From a checkpoint of a small mixture-of-experts model trained on Wikipedia.
Size: 9 layers, width 160, vocabulary 2048, 7.69M parameters.
Training: a variant of SOAP for the experts, 11193 steps.
Below are experts of layer 2 (counted from 0) of a mixture-of-experts language model. Rows are named router (the router's row for the expert), up (a neuron's input weights, with its number), down (a neuron's output weights, with its number) and show model dimensions 0-159. Each number is 50 + 10 x the weight over its row's rms, rounded and kept within 0 to 99.
After each expert's rows: a language model's description of what the expert responds to. This comes from a sample of Wikipedia text that the model never trained on.

# expert 14
router:58 62 51 30 46 42 42 55 54 50 62 40 52 52 70 53 47 55 50 72 67 28 49 55 50 52 40 51 39 59 50 60 51 49 50 39 55 55 65 53 34 53 67 46 44 50 42 29 40 61 26 46 45 69 41 39 58 53 50 57 61 41 68 49 52 44 49 34 39 50 48 72 29 52 51 57 55 40 51 51 54 46 38 47 46 58 59 37 71 52 65 40 45 56 50 55 64 61 47 55 58 54 52 52 70 68 63 44 41 53 53 45 56 49 67 63 53 47 46 30 35 65 73 57 46 46 30 51 45 40 45 56 56 57 46 47 50 53 47 27 53 50 50 49 46 55 47 54 49 55 41 41 58 54 33 53 36 26 51 60
up1:49 58 36 46 31 41 44 40 64 50 45 27 50 40 39 50 58 50 62 48 73 63 56 53 60 41 29 25 54 63 50 37 55 40 59 50 72 53 46 37 53 61 51 66 52 37 63 50 56 28 47 49 59 56 39 49 59 84 49 46 59 50 56 52 65 41 50 52 61 54 45 39 56 60 43 50 50 65 50 49 41 69 50 49 39 54 72 50 65 65 46 66 44 50 58 57 43 36 48 44 45 49 62 32 37 40 48 48 46 46 58 47 55 52 52 48 41 47 28 44 69 67 50 61 45 51 45 33 53 48 48 44 55 54 49 54 43 62 41 36 40 51 53 57 49 53 38 44 66 46 40 51 64 41 51 45 61 54 33 49
down1:50 44 63 44 44 44 58 53 48 45 49 60 37 28 62 43 37 68 54 29 43 42 45 56 35 60 59 54 57 41 54 62 48 74 42 50 61 41 38 55 69 57 38 47 68 55 56 45 58 42 60 60 38 33 55 31 64 50 37 39 46 60 55 54 41 60 57 59 57 55 44 58 38 55 45 56 54 54 44 55 47 53 62 52 61 47 56 50 32 43 45 48 56 43 41 43 44 58 46 67 58 58 39 37 24 57 46 54 46 51 36 71 50 51 41 57 58 34 49 50 56 37 50 41 32 60 56 37 60 62 71 40 40 62 39 57 64 49 46 54 60 51 37 57 43 50 65 70 31 45 52 49 33 40 55 58 67 42 49 54
It responds to: Commas and list joiners

# expert 62
router:55 56 26 52 39 60 53 44 51 51 56 66 44 58 30 47 45 52 49 69 66 69 57 48 69 54 50 46 58 48 58 59 54 49 59 56 39 58 57 44 56 43 19 51 41 52 60 54 47 30 37 48 66 54 51 39 47 36 48 47 79 52 47 69 53 30 52 40 41 54 48 34 52 48 53 43 59 49 38 53 58 57 54 38 50 65 61 48 54 46 34 32 41 61 55 48 52 48 38 35 57 45 54 40 45 57 53 62 63 45 54 48 67 53 59 62 36 54 39 43 51 44 62 45 58 48 37 33 50 54 40 55 65 44 43 32 48 46 24 55 64 49 62 39 52 51 32 37 59 46 42 52 46 39 43 48 67 35 50 51
up1:63 52 59 46 51 44 50 54 58 37 44 53 61 65 58 56 53 51 56 68 48 62 51 46 45 60 58 44 52 58 65 42 54 35 46 48 51 36 44 63 47 38 46 48 44 33 47 45 61 32 53 70 42 61 38 53 53 49 45 57 54 66 72 40 60 47 29 46 55 54 51 33 45 57 58 36 55 46 35 40 54 47 56 59 53 46 58 48 51 55 47 54 32 32 66 51 43 42 15 67 37 51 52 64 48 61 54 58 53 45 44 61 39 42 51 41 50 55 63 52 54 52 40 39 56 56 51 49 50 42 54 51 46 48 34 16 55 43 42 36 49 54 59 52 46 40 29 84 60 40 36 36 43 54 52 53 48 51 64 47
down1:60 65 46 57 37 47 43 36 47 56 63 36 44 53 47 65 42 60 31 57 66 49 55 39 58 43 45 76 47 43 46 46 53 47 46 44 57 42 57 53 33 37 61 55 53 46 48 50 39 42 58 46 60 44 49 62 54 37 44 37 41 59 36 55 55 67 61 66 54 77 43 57 49 55 39 55 52 42 44 43 36 58 64 47 42 65 52 63 61 55 52 41 59 86 55 56 45 66 44 44 41 53 37 50 89 41 47 45 46 44 27 51 50 54 44 40 45 50 51 48 44 54 39 56 53 45 68 42 40 60 60 44 49 38 44 36 50 67 59 44 47 41 53 60 64 56 37 58 52 60 39 54 40 48 53 46 55 43 54 43
It responds to: Inner syllables of Latinate words

# expert 33
router:38 49 65 17 57 55 52 63 48 69 51 47 61 39 52 65 51 38 62 79 61 60 49 41 46 49 52 59 56 45 52 48 58 44 48 63 38 27 55 28 46 47 49 46 55 50 48 44 44 44 39 46 46 47 41 36 65 49 43 39 38 52 41 59 46 75 46 48 40 41 41 53 42 75 48 57 43 57 47 62 59 53 52 55 56 40 46 57 53 60 50 69 35 47 54 46 47 48 56 60 60 34 51 54 60 64 37 38 59 63 38 43 60 57 69 38 43 58 35 50 48 54 52 33 48 42 56 43 44 42 49 59 50 26 52 60 56 34 68 40 53 50 47 48 33 53 55 52 49 56 44 60 53 64 44 55 66 63 46 33
up1:50 56 52 41 67 40 46 34 57 48 44 43 56 42 62 60 57 38 38 59 50 57 64 18 41 50 49 41 45 41 60 46 64 51 27 59 37 50 48 51 62 64 48 49 65 59 52 57 61 53 24 59 63 43 51 47 30 40 42 43 39 58 51 65 63 52 45 52 68 46 41 60 26 56 54 51 42 52 50 42 34 43 60 51 56 35 53 59 50 61 49 43 46 67 46 47 40 56 64 56 59 34 37 54 71 50 48 47 54 48 42 47 58 47 62 51 58 44 62 47 43 42 49 42 56 44 50 46 24 31 38 58 47 37 49 49 49 44 71 38 50 50 59 54 34 60 52 52 46 46 52 47 34 72 42 43 60 43 38 65
down1:26 41 59 55 47 58 61 50 61 32 63 58 55 53 64 42 61 49 54 54 53 56 34 45 29 59 44 59 52 46 55 49 51 42 32 67 55 61 64 53 63 63 59 62 44 32 51 54 61 57 52 63 59 56 52 40 45 53 36 43 51 48 34 68 47 58 39 50 48 63 24 57 50 46 44 54 46 69 62 43 42 44 32 42 65 30 59 67 53 48 47 54 47 51 35 58 47 59 48 56 47 38 51 55 52 48 37 56 51 58 31 44 53 49 42 46 39 55 38 42 54 43 53 48 64 53 37 33 38 38 37 62 40 42 47 72 54 68 49 40 53 44 47 63 61 46 45 60 31 47 53 50 42 66 51 35 40 46 47 74
It responds to: Auxiliaries and copulas

# expert 4
router:39 79 63 34 44 53 42 40 59 76 58 53 47 42 62 53 59 38 68 79 55 54 62 51 67 53 47 41 44 62 52 52 50 49 48 40 53 50 59 45 34 49 53 41 48 48 37 34 53 49 25 52 57 62 41 38 44 56 33 87 51 40 56 51 50 26 44 44 38 49 57 48 42 51 40 61 58 62 58 53 48 54 45 51 47 53 68 39 68 51 46 54 51 48 54 52 64 49 52 55 57 74 43 44 62 72 46 52 52 64 53 40 52 62 60 51 51 44 49 44 54 55 44 52 60 33 26 47 48 49 48 44 70 37 48 44 47 54 46 36 54 53 39 52 47 54 48 51 37 51 40 47 55 59 55 53 47 49 42 38
up1:50 60 61 39 54 48 44 65 53 53 33 49 55 44 44 37 57 53 44 38 53 36 52 56 53 64 70 54 27 40 58 50 38 47 49 40 61 67 59 49 55 48 45 64 45 57 50 43 44 35 29 40 50 58 71 50 55 74 69 52 57 36 55 46 45 40 42 63 43 55 45 46 57 49 67 27 56 65 43 52 46 63 63 46 52 53 41 49 37 43 43 65 44 26 43 54 60 57 52 50 51 52 55 49 54 53 60 50 46 52 57 28 32 52 38 24 68 43 48 37 53 57 60 65 60 53 55 45 42 42 33 52 44 49 81 50 54 46 51 42 40 36 57 45 51 46 40 53 50 56 47 50 32 43 46 46 58 51 62 66
down1:36 41 53 49 53 37 46 45 49 52 56 42 50 40 64 62 56 46 51 43 52 68 75 54 54 30 43 29 67 55 47 56 69 54 44 51 53 32 64 58 42 53 52 27 51 35 50 54 65 49 56 70 57 40 50 72 78 43 29 47 49 59 53 45 55 44 59 36 46 32 44 46 43 46 40 61 55 77 53 57 47 53 49 54 46 33 66 45 46 46 53 34 53 47 55 48 57 67 57 73 53 55 48 44 50 55 44 45 55 44 48 51 50 44 62 66 47 49 31 60 56 35 50 31 55 52 50 58 38 48 48 33 46 48 47 51 49 53 38 40 36 51 50 48 54 60 60 62 56 45 48 47 56 67 70 56 55 45 40 37
It responds to: Separator punctuation

# expert 7
router:41 59 46 25 35 35 35 53 59 44 64 51 52 36 67 39 48 46 56 71 44 71 60 56 31 51 46 63 52 62 56 48 56 66 43 51 58 45 50 57 37 53 40 51 35 61 43 63 58 41 49 54 50 55 65 50 49 49 33 53 45 42 58 27 56 43 58 45 57 49 43 47 38 45 57 56 51 49 52 46 47 59 53 54 49 51 51 50 41 53 48 45 41 49 46 46 48 46 59 57 46 46 50 42 70 36 75 56 55 50 43 51 39 65 55 59 69 50 49 40 47 29 64 27 28 67 56 56 33 39 29 54 33 61 38 51 68 51 47 65 53 49 41 63 38 52 48 52 38 38 45 48 56 55 53 64 56 51 56 27
up1:43 59 49 43 45 45 59 41 58 59 36 53 39 48 50 49 59 42 68 45 48 47 63 45 63 38 42 55 28 45 57 35 47 68 45 57 63 51 44 40 51 54 48 50 41 48 48 71 51 33 52 55 55 53 72 39 45 67 39 51 60 51 65 47 64 53 37 44 60 32 60 43 53 59 59 43 50 50 34 52 44 45 61 51 54 47 56 57 51 35 44 55 42 58 61 60 52 36 73 59 52 27 46 47 64 46 65 41 49 51 54 56 37 65 59 48 84 51 43 31 48 52 57 39 55 37 41 42 26 35 39 59 55 45 46 53 35 45 52 41 43 36 73 51 42 58 48 57 61 54 57 46 45 47 30 59 59 62 47 39
down1:54 57 53 44 47 56 48 40 44 49 41 52 56 59 71 36 62 48 42 43 43 32 44 52 39 38 62 47 51 34 54 48 62 35 52 51 38 49 40 52 64 53 37 65 57 54 44 60 69 71 45 54 61 56 41 60 70 47 64 66 53 64 59 47 40 41 56 69 54 46 49 62 58 47 57 55 56 39 70 52 48 55 30 42 42 65 42 49 44 66 23 46 52 27 49 33 60 48 54 44 41 42 37 41 55 49 61 42 59 48 45 62 50 45 46 59 45 59 52 69 39 38 58 54 28 31 54 52 57 39 49 49 37 63 52 44 57 48 40 60 54 51 41 53 51 34 39 39 51 46 46 49 41 45 52 49 62 53 45 80
It responds to: Articles and prepositions

# expert 49
router:31 51 47 40 47 59 55 38 57 57 69 54 48 46 64 59 58 40 53 68 63 65 50 39 54 49 57 54 50 54 43 71 49 58 73 56 39 36 51 52 11 43 25 54 38 61 69 49 49 52 51 46 49 49 46 38 63 54 45 43 60 50 51 54 51 55 54 33 47 46 44 59 54 48 41 57 48 53 41 57 50 62 50 50 50 58 29 60 47 46 53 49 57 49 48 50 58 64 53 55 61 55 46 54 49 43 59 39 66 62 46 49 46 68 21 68 41 56 46 43 50 60 48 55 51 35 48 47 50 49 57 52 46 68 43 58 61 57 18 43 53 44 50 51 45 58 57 52 39 41 37 58 51 60 49 46 43 23 45 27
up0:41 57 51 57 65 46 69 56 53 83 25 53 49 42 52 45 41 60 60 49 58 63 55 52 35 46 49 50 59 69 44 55 66 43 40 51 41 55 56 43 58 51 50 42 59 53 45 47 67 47 33 57 64 53 62 47 46 52 51 46 44 75 51 54 55 53 40 37 50 56 51 48 54 68 35 58 41 48 40 65 67 48 62 31 69 49 48 51 40 50 60 41 56 74 45 48 43 50 38 63 60 57 41 36 51 62 49 46 58 56 57 33 61 40 51 43 53 45 67 54 45 49 38 36 41 24 39 44 36 59 54 51 50 37 48 49 51 52 48 70 45 30 37 68 31 47 39 37 47 50 52 48 50 44 45 59 38 49 56 58
down0:52 51 46 65 61 52 45 44 67 51 62 58 40 48 52 52 59 55 42 46 63 51 42 56 64 59 61 47 42 40 34 67 53 48 50 59 50 53 45 50 47 62 55 64 32 49 45 43 32 43 54 48 41 46 56 42 46 53 45 43 53 47 54 62 37 67 68 65 39 49 69 47 63 32 45 46 55 64 63 56 40 37 42 47 67 50 45 51 47 38 54 50 62 55 46 59 47 50 31 59 46 49 35 49 23 40 40 57 30 54 62 42 40 54 59 51 47 53 38 41 73 36 56 34 53 56 27 50 57 42 49 46 55 47 37 66 52 56 42 46 78 69 57 48 40 52 64 65 45 52 59 45 51 45 48 60 29 28 40 56
It responds to: Mid-word and list breaks

# expert 21
router:36 49 60 56 56 38 48 20 49 43 41 72 41 47 69 41 50 52 60 52 48 51 56 51 77 50 45 50 47 46 42 69 57 54 60 52 41 20 49 57 41 46 27 46 69 50 63 39 56 17 52 46 52 42 34 57 38 54 56 38 58 54 53 56 58 54 46 47 41 43 57 53 60 46 49 48 29 66 40 59 56 56 61 58 56 51 48 57 48 49 68 60 38 58 62 52 49 62 54 52 66 51 36 47 62 34 44 34 60 39 33 50 64 47 58 42 49 57 49 38 56 37 40 48 34 63 51 48 47 60 60 38 39 53 51 49 31 51 50 46 65 50 59 51 45 48 61 51 51 40 49 54 37 42 37 49 54 46 63 56
up2:31 52 38 57 54 29 48 35 45 55 44 43 37 33 52 39 43 57 39 55 36 44 67 58 55 23 46 53 47 46 46 55 56 58 63 43 37 53 40 48 59 52 49 36 60 54 59 57 48 23 51 55 54 33 35 36 45 58 68 56 62 60 58 41 50 40 56 48 55 43 54 70 46 57 43 55 33 47 40 40 52 63 48 45 59 42 45 60 63 47 55 63 43 60 49 63 49 55 53 38 45 65 40 37 46 34 38 44 66 53 51 42 56 55 71 68 61 43 58 41 33 52 49 68 53 40 35 51 57 62 54 43 27 60 58 58 43 56 61 52 53 53 37 71 44 53 55 48 68 41 44 56 49 46 67 63 49 53 55 42
down2:67 50 51 48 65 43 45 67 61 52 60 42 72 45 39 45 56 56 41 48 65 50 54 41 41 48 48 48 38 72 56 48 56 61 46 54 54 46 48 48 41 54 59 48 40 39 43 39 63 37 32 63 61 52 61 52 48 52 71 46 51 39 37 55 61 48 45 64 42 50 41 56 55 44 53 48 46 46 43 56 50 24 44 25 76 43 44 48 48 44 58 61 48 58 63 32 47 43 48 44 29 45 46 49 47 31 46 44 60 56 60 43 43 53 46 60 57 61 53 29 35 63 51 54 47 47 47 40 49 43 69 56 60 41 33 46 39 43 37 58 38 44 67 63 59 59 62 73 59 53 37 65 54 44 44 45 48 27 45 53
It responds to: Sports and awards nouns

# expert 47
router:46 53 42 54 42 40 53 29 49 70 57 43 50 57 62 35 55 23 55 95 26 42 63 50 66 48 48 48 43 53 48 42 50 42 47 44 46 46 54 46 27 50 50 48 40 43 53 49 32 19 51 61 53 51 50 49 40 51 44 77 43 53 61 61 53 37 49 48 65 30 51 60 58 51 48 55 39 64 46 48 45 50 59 37 45 46 59 54 62 48 48 47 50 41 47 55 51 46 33 45 46 54 49 44 62 55 63 48 57 63 54 51 40 70 59 65 57 46 62 52 41 50 43 50 54 37 47 60 47 56 63 47 61 47 50 58 42 54 40 46 58 47 53 54 53 52 44 40 62 42 53 59 59 57 57 52 66 55 32 30
up1:34 69 49 76 63 43 36 50 58 54 49 62 62 47 47 40 27 30 54 52 67 36 59 37 48 52 49 65 57 56 53 47 45 44 51 40 37 47 51 66 38 71 49 40 43 37 38 47 44 41 59 53 75 43 52 42 41 45 48 45 46 51 54 35 55 54 42 50 50 54 55 71 73 48 51 52 61 58 41 41 37 56 44 40 47 50 47 39 75 64 54 55 58 69 47 62 59 43 59 39 52 38 60 38 54 57 52 40 50 56 53 72 50 64 43 41 51 55 53 59 51 39 62 31 53 42 44 64 71 68 55 45 44 45 32 53 50 42 55 43 49 53 42 54 57 40 47 51 53 43 62 46 57 47 49 38 60 46 33 37
down1:58 68 38 58 60 53 65 50 56 41 29 66 51 56 45 62 41 49 31 59 47 45 44 57 33 61 57 47 41 48 55 44 50 49 46 62 47 47 40 31 36 35 39 52 42 49 48 50 39 48 52 54 42 69 42 42 48 59 62 33 68 58 64 37 63 53 53 45 60 53 34 60 44 41 50 32 45 66 43 42 38 55 56 47 49 37 50 62 52 55 63 50 50 41 54 62 37 46 51 38 38 61 55 38 66 44 56 54 40 44 42 42 52 65 57 52 47 40 38 31 53 34 44 45 44 37 71 60 48 53 57 47 62 60 36 54 54 75 68 68 47 55 23 39 49 44 58 63 48 60 47 41 70 60 46 53 49 52 52 53
It responds to: List and table punctuation

# expert 46
router:49 54 41 65 41 56 53 59 35 39 44 58 50 47 56 37 53 50 67 62 67 64 51 52 43 55 47 62 48 50 42 42 49 45 38 48 60 42 50 46 47 42 41 46 36 51 54 45 33 34 50 59 57 44 27 52 57 62 52 41 56 45 45 68 48 42 52 49 49 55 67 35 51 48 48 52 58 42 47 58 63 52 50 44 50 49 60 32 61 56 65 65 64 40 50 45 43 48 59 54 53 47 51 43 81 51 67 63 55 65 45 52 55 52 34 41 43 54 64 51 29 43 52 50 36 29 41 21 56 35 51 60 46 63 43 50 69 53 35 78 66 51 54 47 54 29 37 57 47 44 53 39 35 58 36 52 40 54 56 56
up1:47 62 46 53 51 66 52 62 52 44 38 70 44 49 50 50 60 59 51 56 65 57 63 53 37 57 51 66 66 49 58 49 49 43 60 39 63 49 48 46 42 56 49 54 44 51 21 58 49 44 47 69 53 40 54 56 30 56 21 58 42 50 66 54 63 57 49 55 36 58 55 39 52 32 39 54 61 46 52 34 43 67 57 40 51 47 55 40 53 60 61 48 61 41 54 43 45 27 41 75 50 34 67 41 43 35 66 47 43 67 50 55 47 57 57 55 46 40 34 57 56 54 54 39 65 45 50 41 69 32 52 54 62 55 40 67 51 44 53 38 54 52 52 61 41 29 39 45 60 49 41 58 38 41 40 50 57 52 49 48
down1:58 47 65 55 48 50 57 58 47 48 62 42 55 46 43 61 53 38 42 70 48 33 38 50 49 47 47 59 49 55 55 61 55 60 42 44 47 65 63 48 40 43 36 55 57 40 52 54 39 38 46 56 41 35 32 33 62 35 49 52 54 42 43 67 70 39 38 55 54 49 53 37 46 46 60 50 59 41 36 46 58 51 56 46 61 44 44 47 53 49 47 51 44 50 51 45 52 60 65 48 60 65 47 63 62 56 56 52 39 58 51 60 55 49 44 51 65 43 64 67 53 56 42 60 36 34 59 36 47 70 33 68 45 50 40 57 37 21 34 70 64 47 44 30 72 43 48 43 40 60 53 30 49 58 38 46 45 40 74 51
It responds to: Place and nationality names

# expert 17
router:44 49 34 33 49 49 45 28 52 63 43 58 52 45 47 67 53 50 33 66 63 51 50 45 54 55 50 58 56 53 50 32 55 45 49 55 22 41 58 54 45 52 36 56 57 50 38 47 60 43 48 77 67 48 39 24 61 58 45 34 50 48 37 57 43 72 53 44 40 63 51 36 47 54 48 67 59 68 55 55 58 56 58 53 65 46 44 51 51 54 50 61 47 49 51 55 45 58 47 55 60 43 35 53 44 60 28 46 63 74 35 54 53 51 26 49 41 49 46 47 60 64 51 41 48 33 41 50 42 34 57 64 41 63 54 50 55 43 60 40 53 50 45 42 34 48 54 49 62 46 55 63 47 50 44 56 35 38 29 47
up2:49 37 37 51 32 71 47 47 66 45 49 37 59 53 31 52 48 51 46 58 52 47 29 51 54 51 42 50 56 56 50 40 47 38 45 43 55 46 60 62 60 32 45 43 60 54 60 47 62 39 60 43 54 54 54 34 47 52 59 33 42 43 48 60 45 40 43 52 52 56 60 48 56 68 45 39 35 73 59 49 76 69 62 45 47 56 50 67 56 50 42 40 68 52 83 53 46 39 36 50 54 54 54 60 39 45 53 58 43 65 33 70 36 70 39 52 55 49 53 33 36 71 34 47 59 50 47 48 36 31 53 51 43 67 60 42 48 54 53 41 44 51 51 45 58 58 50 41 51 45 36 57 46 38 43 60 48 52 48 38
down2:47 72 57 51 50 44 41 46 53 37 44 39 33 39 76 37 59 51 50 38 31 71 61 53 50 48 52 38 42 40 55 39 66 53 38 53 36 55 35 41 54 64 55 56 36 42 39 50 36 40 49 66 45 42 60 43 51 52 38 47 44 55 55 32 51 56 55 51 68 46 44 69 32 54 52 37 56 42 41 63 39 69 58 63 54 56 57 48 45 36 53 59 57 45 54 48 49 43 46 48 53 62 44 49 40 61 50 54 37 37 56 54 55 26 50 58 58 42 37 39 61 37 50 57 57 55 52 75 60 50 61 46 65 50 46 59 43 52 38 68 48 37 55 55 42 53 57 78 54 63 52 50 51 72 47 56 64 45 45 50
It responds to: Verbs and function words

# expert 24
router:55 47 54 42 46 56 56 58 61 31 49 65 51 59 52 40 49 28 49 75 66 56 32 50 49 51 48 62 47 44 42 55 45 49 67 51 41 37 50 58 20 53 39 43 50 52 56 44 41 41 62 65 50 54 53 27 50 54 46 52 57 44 51 59 53 57 40 38 46 46 53 71 52 57 47 44 43 63 41 48 57 55 61 59 57 53 34 45 56 51 51 44 48 58 51 52 55 58 35 51 58 63 49 56 52 45 49 49 67 48 36 52 52 68 24 46 44 50 34 38 41 54 46 33 56 57 40 52 51 47 60 40 48 86 45 54 48 62 29 49 51 50 45 54 49 51 47 77 51 44 50 50 53 43 60 54 29 58 42 20
up1:34 40 57 49 50 52 59 67 54 45 47 50 50 55 46 55 36 44 40 53 62 60 31 58 55 64 47 51 39 49 54 38 52 38 49 53 45 28 50 51 38 42 46 35 58 54 43 51 60 52 65 54 63 23 71 45 43 53 40 69 34 43 34 55 56 43 57 39 40 40 58 66 36 52 53 52 64 57 52 38 60 34 72 36 49 73 45 63 50 57 47 62 54 70 50 48 55 43 45 47 60 52 45 39 58 51 46 46 53 53 58 60 50 56 31 39 52 64 52 50 32 63 43 64 42 48 51 46 45 56 61 45 31 67 56 53 59 62 42 51 46 49 36 64 60 48 54 73 56 52 59 36 56 32 41 39 54 44 55 30
down1:62 58 46 32 58 53 68 42 61 65 65 40 61 57 48 41 65 53 59 67 44 30 55 41 33 44 62 35 61 28 49 44 41 47 44 58 55 58 64 54 46 46 64 50 30 49 50 60 35 46 54 47 33 69 51 44 55 46 46 50 46 58 63 57 54 51 43 56 44 33 42 37 43 57 49 56 50 37 65 71 54 42 48 56 41 47 45 50 37 43 35 54 53 51 50 41 56 56 64 62 55 74 42 36 40 44 55 62 50 56 48 42 71 41 43 63 45 51 56 48 62 48 69 45 62 51 61 49 27 50 57 43 53 51 44 50 37 45 62 42 33 46 41 51 49 41 39 24 59 41 51 62 52 42 49 39 47 36 45 40
It responds to: Infobox and stub fragments

# expert 11
router:44 54 60 63 63 60 51 52 54 60 48 50 53 59 54 53 45 79 72 53 48 59 53 50 49 43 36 50 53 54 56 77 56 52 63 44 49 53 66 57 62 54 45 49 60 52 45 44 45 55 67 67 55 45 59 64 73 37 55 32 43 52 63 06 51 64 52 58 51 48 58 40 42 46 52 67 48 65 41 48 51 40 55 55 51 50 43 49 58 44 64 50 40 49 45 45 45 34 39 44 45 49 48 34 46 43 44 51 42 35 50 48 50 55 57 52 46 51 59 55 54 36 29 59 41 49 26 32 55 42 53 60 46 35 49 51 44 49 55 52 48 54 54 58 39 57 23 45 34 39 41 48 43 50 44 43 33 60 63 60
up1:55 28 59 62 63 51 47 54 35 45 49 57 48 59 55 45 45 46 49 53 51 57 64 63 73 41 58 42 45 62 59 61 53 48 65 40 55 36 60 31 42 49 55 62 54 57 45 47 64 35 55 64 54 55 62 48 47 53 64 51 57 60 50 38 55 53 45 65 49 25 52 65 50 38 49 57 44 50 41 55 60 63 38 49 55 46 52 47 54 36 51 43 39 58 61 51 43 47 32 38 48 39 67 48 55 40 45 49 57 31 55 64 39 61 78 39 56 55 88 57 57 34 39 60 44 31 50 40 52 49 52 51 41 44 48 21 50 42 54 45 43 39 51 56 37 58 44 33 58 42 56 54 39 45 32 46 49 42 50 50
down1:48 56 40 47 61 54 51 59 61 49 54 55 53 40 41 55 59 52 39 41 58 50 46 49 56 38 34 32 52 59 42 42 62 36 37 75 50 43 50 35 47 48 66 58 55 46 42 59 37 63 52 36 65 70 38 54 44 39 31 59 63 49 44 58 54 57 60 36 49 57 53 33 57 58 61 41 46 46 64 47 49 58 45 53 57 49 54 62 43 49 50 48 54 50 43 66 28 54 45 60 63 43 28 41 35 29 55 55 39 53 59 52 53 47 43 50 30 73 27 55 57 60 61 46 26 59 58 52 61 39 44 56 48 40 52 46 71 65 61 56 38 55 44 57 54 37 53 61 60 44 61 57 48 56 58 39 49 44 27 57
It responds to: Mid-word consonant pieces

# expert 18
router:50 40 42 34 34 54 50 55 45 53 57 60 48 51 48 74 56 36 30 87 64 58 45 50 49 60 44 59 59 47 48 26 58 44 59 59 25 23 55 41 31 50 38 53 43 52 67 46 62 47 36 45 63 52 46 39 53 59 45 40 50 46 50 66 41 51 42 48 45 55 47 24 45 66 51 55 52 66 59 66 53 52 54 58 58 45 38 61 55 57 63 62 44 52 51 49 59 51 57 51 57 45 39 53 69 56 47 52 54 60 44 50 52 42 53 49 35 59 51 36 48 64 59 42 51 39 50 54 39 45 35 53 45 58 51 60 59 61 40 54 50 54 46 43 34 45 44 30 39 58 39 62 45 45 40 55 69 52 51 35
up2:43 59 53 57 27 54 58 51 35 46 47 37 48 38 66 58 47 44 50 59 52 35 47 58 49 56 58 63 67 46 51 29 51 50 55 46 38 55 68 56 45 51 36 39 58 72 64 52 72 50 54 45 42 51 53 43 47 60 56 44 51 57 49 24 37 44 45 50 24 51 43 45 45 57 41 56 59 54 48 71 50 55 59 64 54 44 40 68 56 61 56 64 63 45 63 40 57 58 59 38 64 66 49 55 51 43 33 52 45 50 67 45 54 42 46 36 49 57 43 47 50 33 54 39 50 32 56 44 45 43 47 53 58 64 56 70 52 65 46 43 43 52 44 43 25 46 47 47 44 51 60 46 51 51 65 42 83 47 42 58
down2:61 58 66 29 50 58 52 59 53 71 48 59 46 43 50 34 42 36 38 64 41 41 62 59 48 50 46 44 55 74 26 44 41 62 52 46 49 51 58 53 52 53 57 52 57 48 58 51 37 47 50 60 67 56 62 70 61 46 49 43 47 49 49 70 30 55 39 54 47 56 50 65 53 70 46 57 47 50 51 42 52 67 24 42 48 44 44 61 39 62 46 38 50 43 56 59 39 60 53 39 58 53 50 59 73 53 50 49 54 67 37 31 38 56 60 35 44 34 43 56 53 45 41 39 44 46 55 33 51 64 48 34 58 45 46 35 44 60 40 56 50 49 49 43 34 71 51 39 44 47 41 35 44 53 71 50 43 51 40 58
It responds to: Articles and auxiliaries

# expert 27
router:39 58 58 56 43 45 54 24 50 48 54 45 44 54 65 36 51 30 50 99 41 47 59 46 55 47 51 54 54 64 55 63 60 45 50 53 37 42 50 52 20 56 56 50 36 42 49 46 38 28 55 49 54 44 40 41 45 56 42 59 41 55 53 53 54 36 49 52 59 34 56 59 62 42 52 47 46 66 49 49 48 58 62 41 46 45 59 55 57 47 47 55 44 50 51 59 50 57 28 47 62 47 47 47 57 40 74 49 46 42 51 60 48 80 62 47 45 41 46 48 29 62 46 47 33 50 48 57 52 58 59 59 53 52 48 53 42 51 37 43 54 52 52 49 54 50 37 46 57 44 52 69 65 54 57 45 64 58 36 29
up1:53 56 81 62 47 47 68 30 47 63 32 55 49 64 47 36 59 35 51 64 46 47 56 58 39 48 59 68 48 56 58 49 68 52 40 50 25 51 42 58 51 52 59 43 40 33 38 49 52 40 45 54 54 42 52 55 33 54 48 57 45 78 65 46 49 51 46 46 54 43 44 39 49 64 48 54 59 42 44 67 57 48 51 46 46 47 63 57 49 53 39 56 37 41 68 47 49 40 31 62 50 38 38 50 67 52 69 47 38 39 49 35 48 52 43 46 61 38 49 73 41 55 44 40 39 56 41 41 50 55 58 65 51 59 49 56 27 50 46 50 50 47 52 41 55 35 38 75 56 47 44 52 54 54 61 51 48 67 38 45
down1:60 41 69 59 51 52 45 28 54 56 44 48 44 66 50 48 56 45 29 30 40 46 49 56 39 55 69 50 47 26 57 45 54 59 59 38 45 41 56 40 54 33 58 58 29 57 64 45 43 59 54 40 60 33 53 38 51 61 59 66 50 49 59 52 67 58 48 40 39 50 50 59 36 73 47 44 55 46 42 45 49 44 43 41 55 52 45 49 65 36 61 45 58 66 60 66 48 45 46 37 58 35 44 55 58 46 58 56 54 38 33 35 65 35 58 65 50 51 46 50 56 44 39 56 35 63 55 57 44 43 59 43 61 63 64 59 42 72 61 38 54 42 49 66 50 46 46 53 41 29 55 61 55 48 45 52 35 65 34 43
It responds to: Infobox list punctuation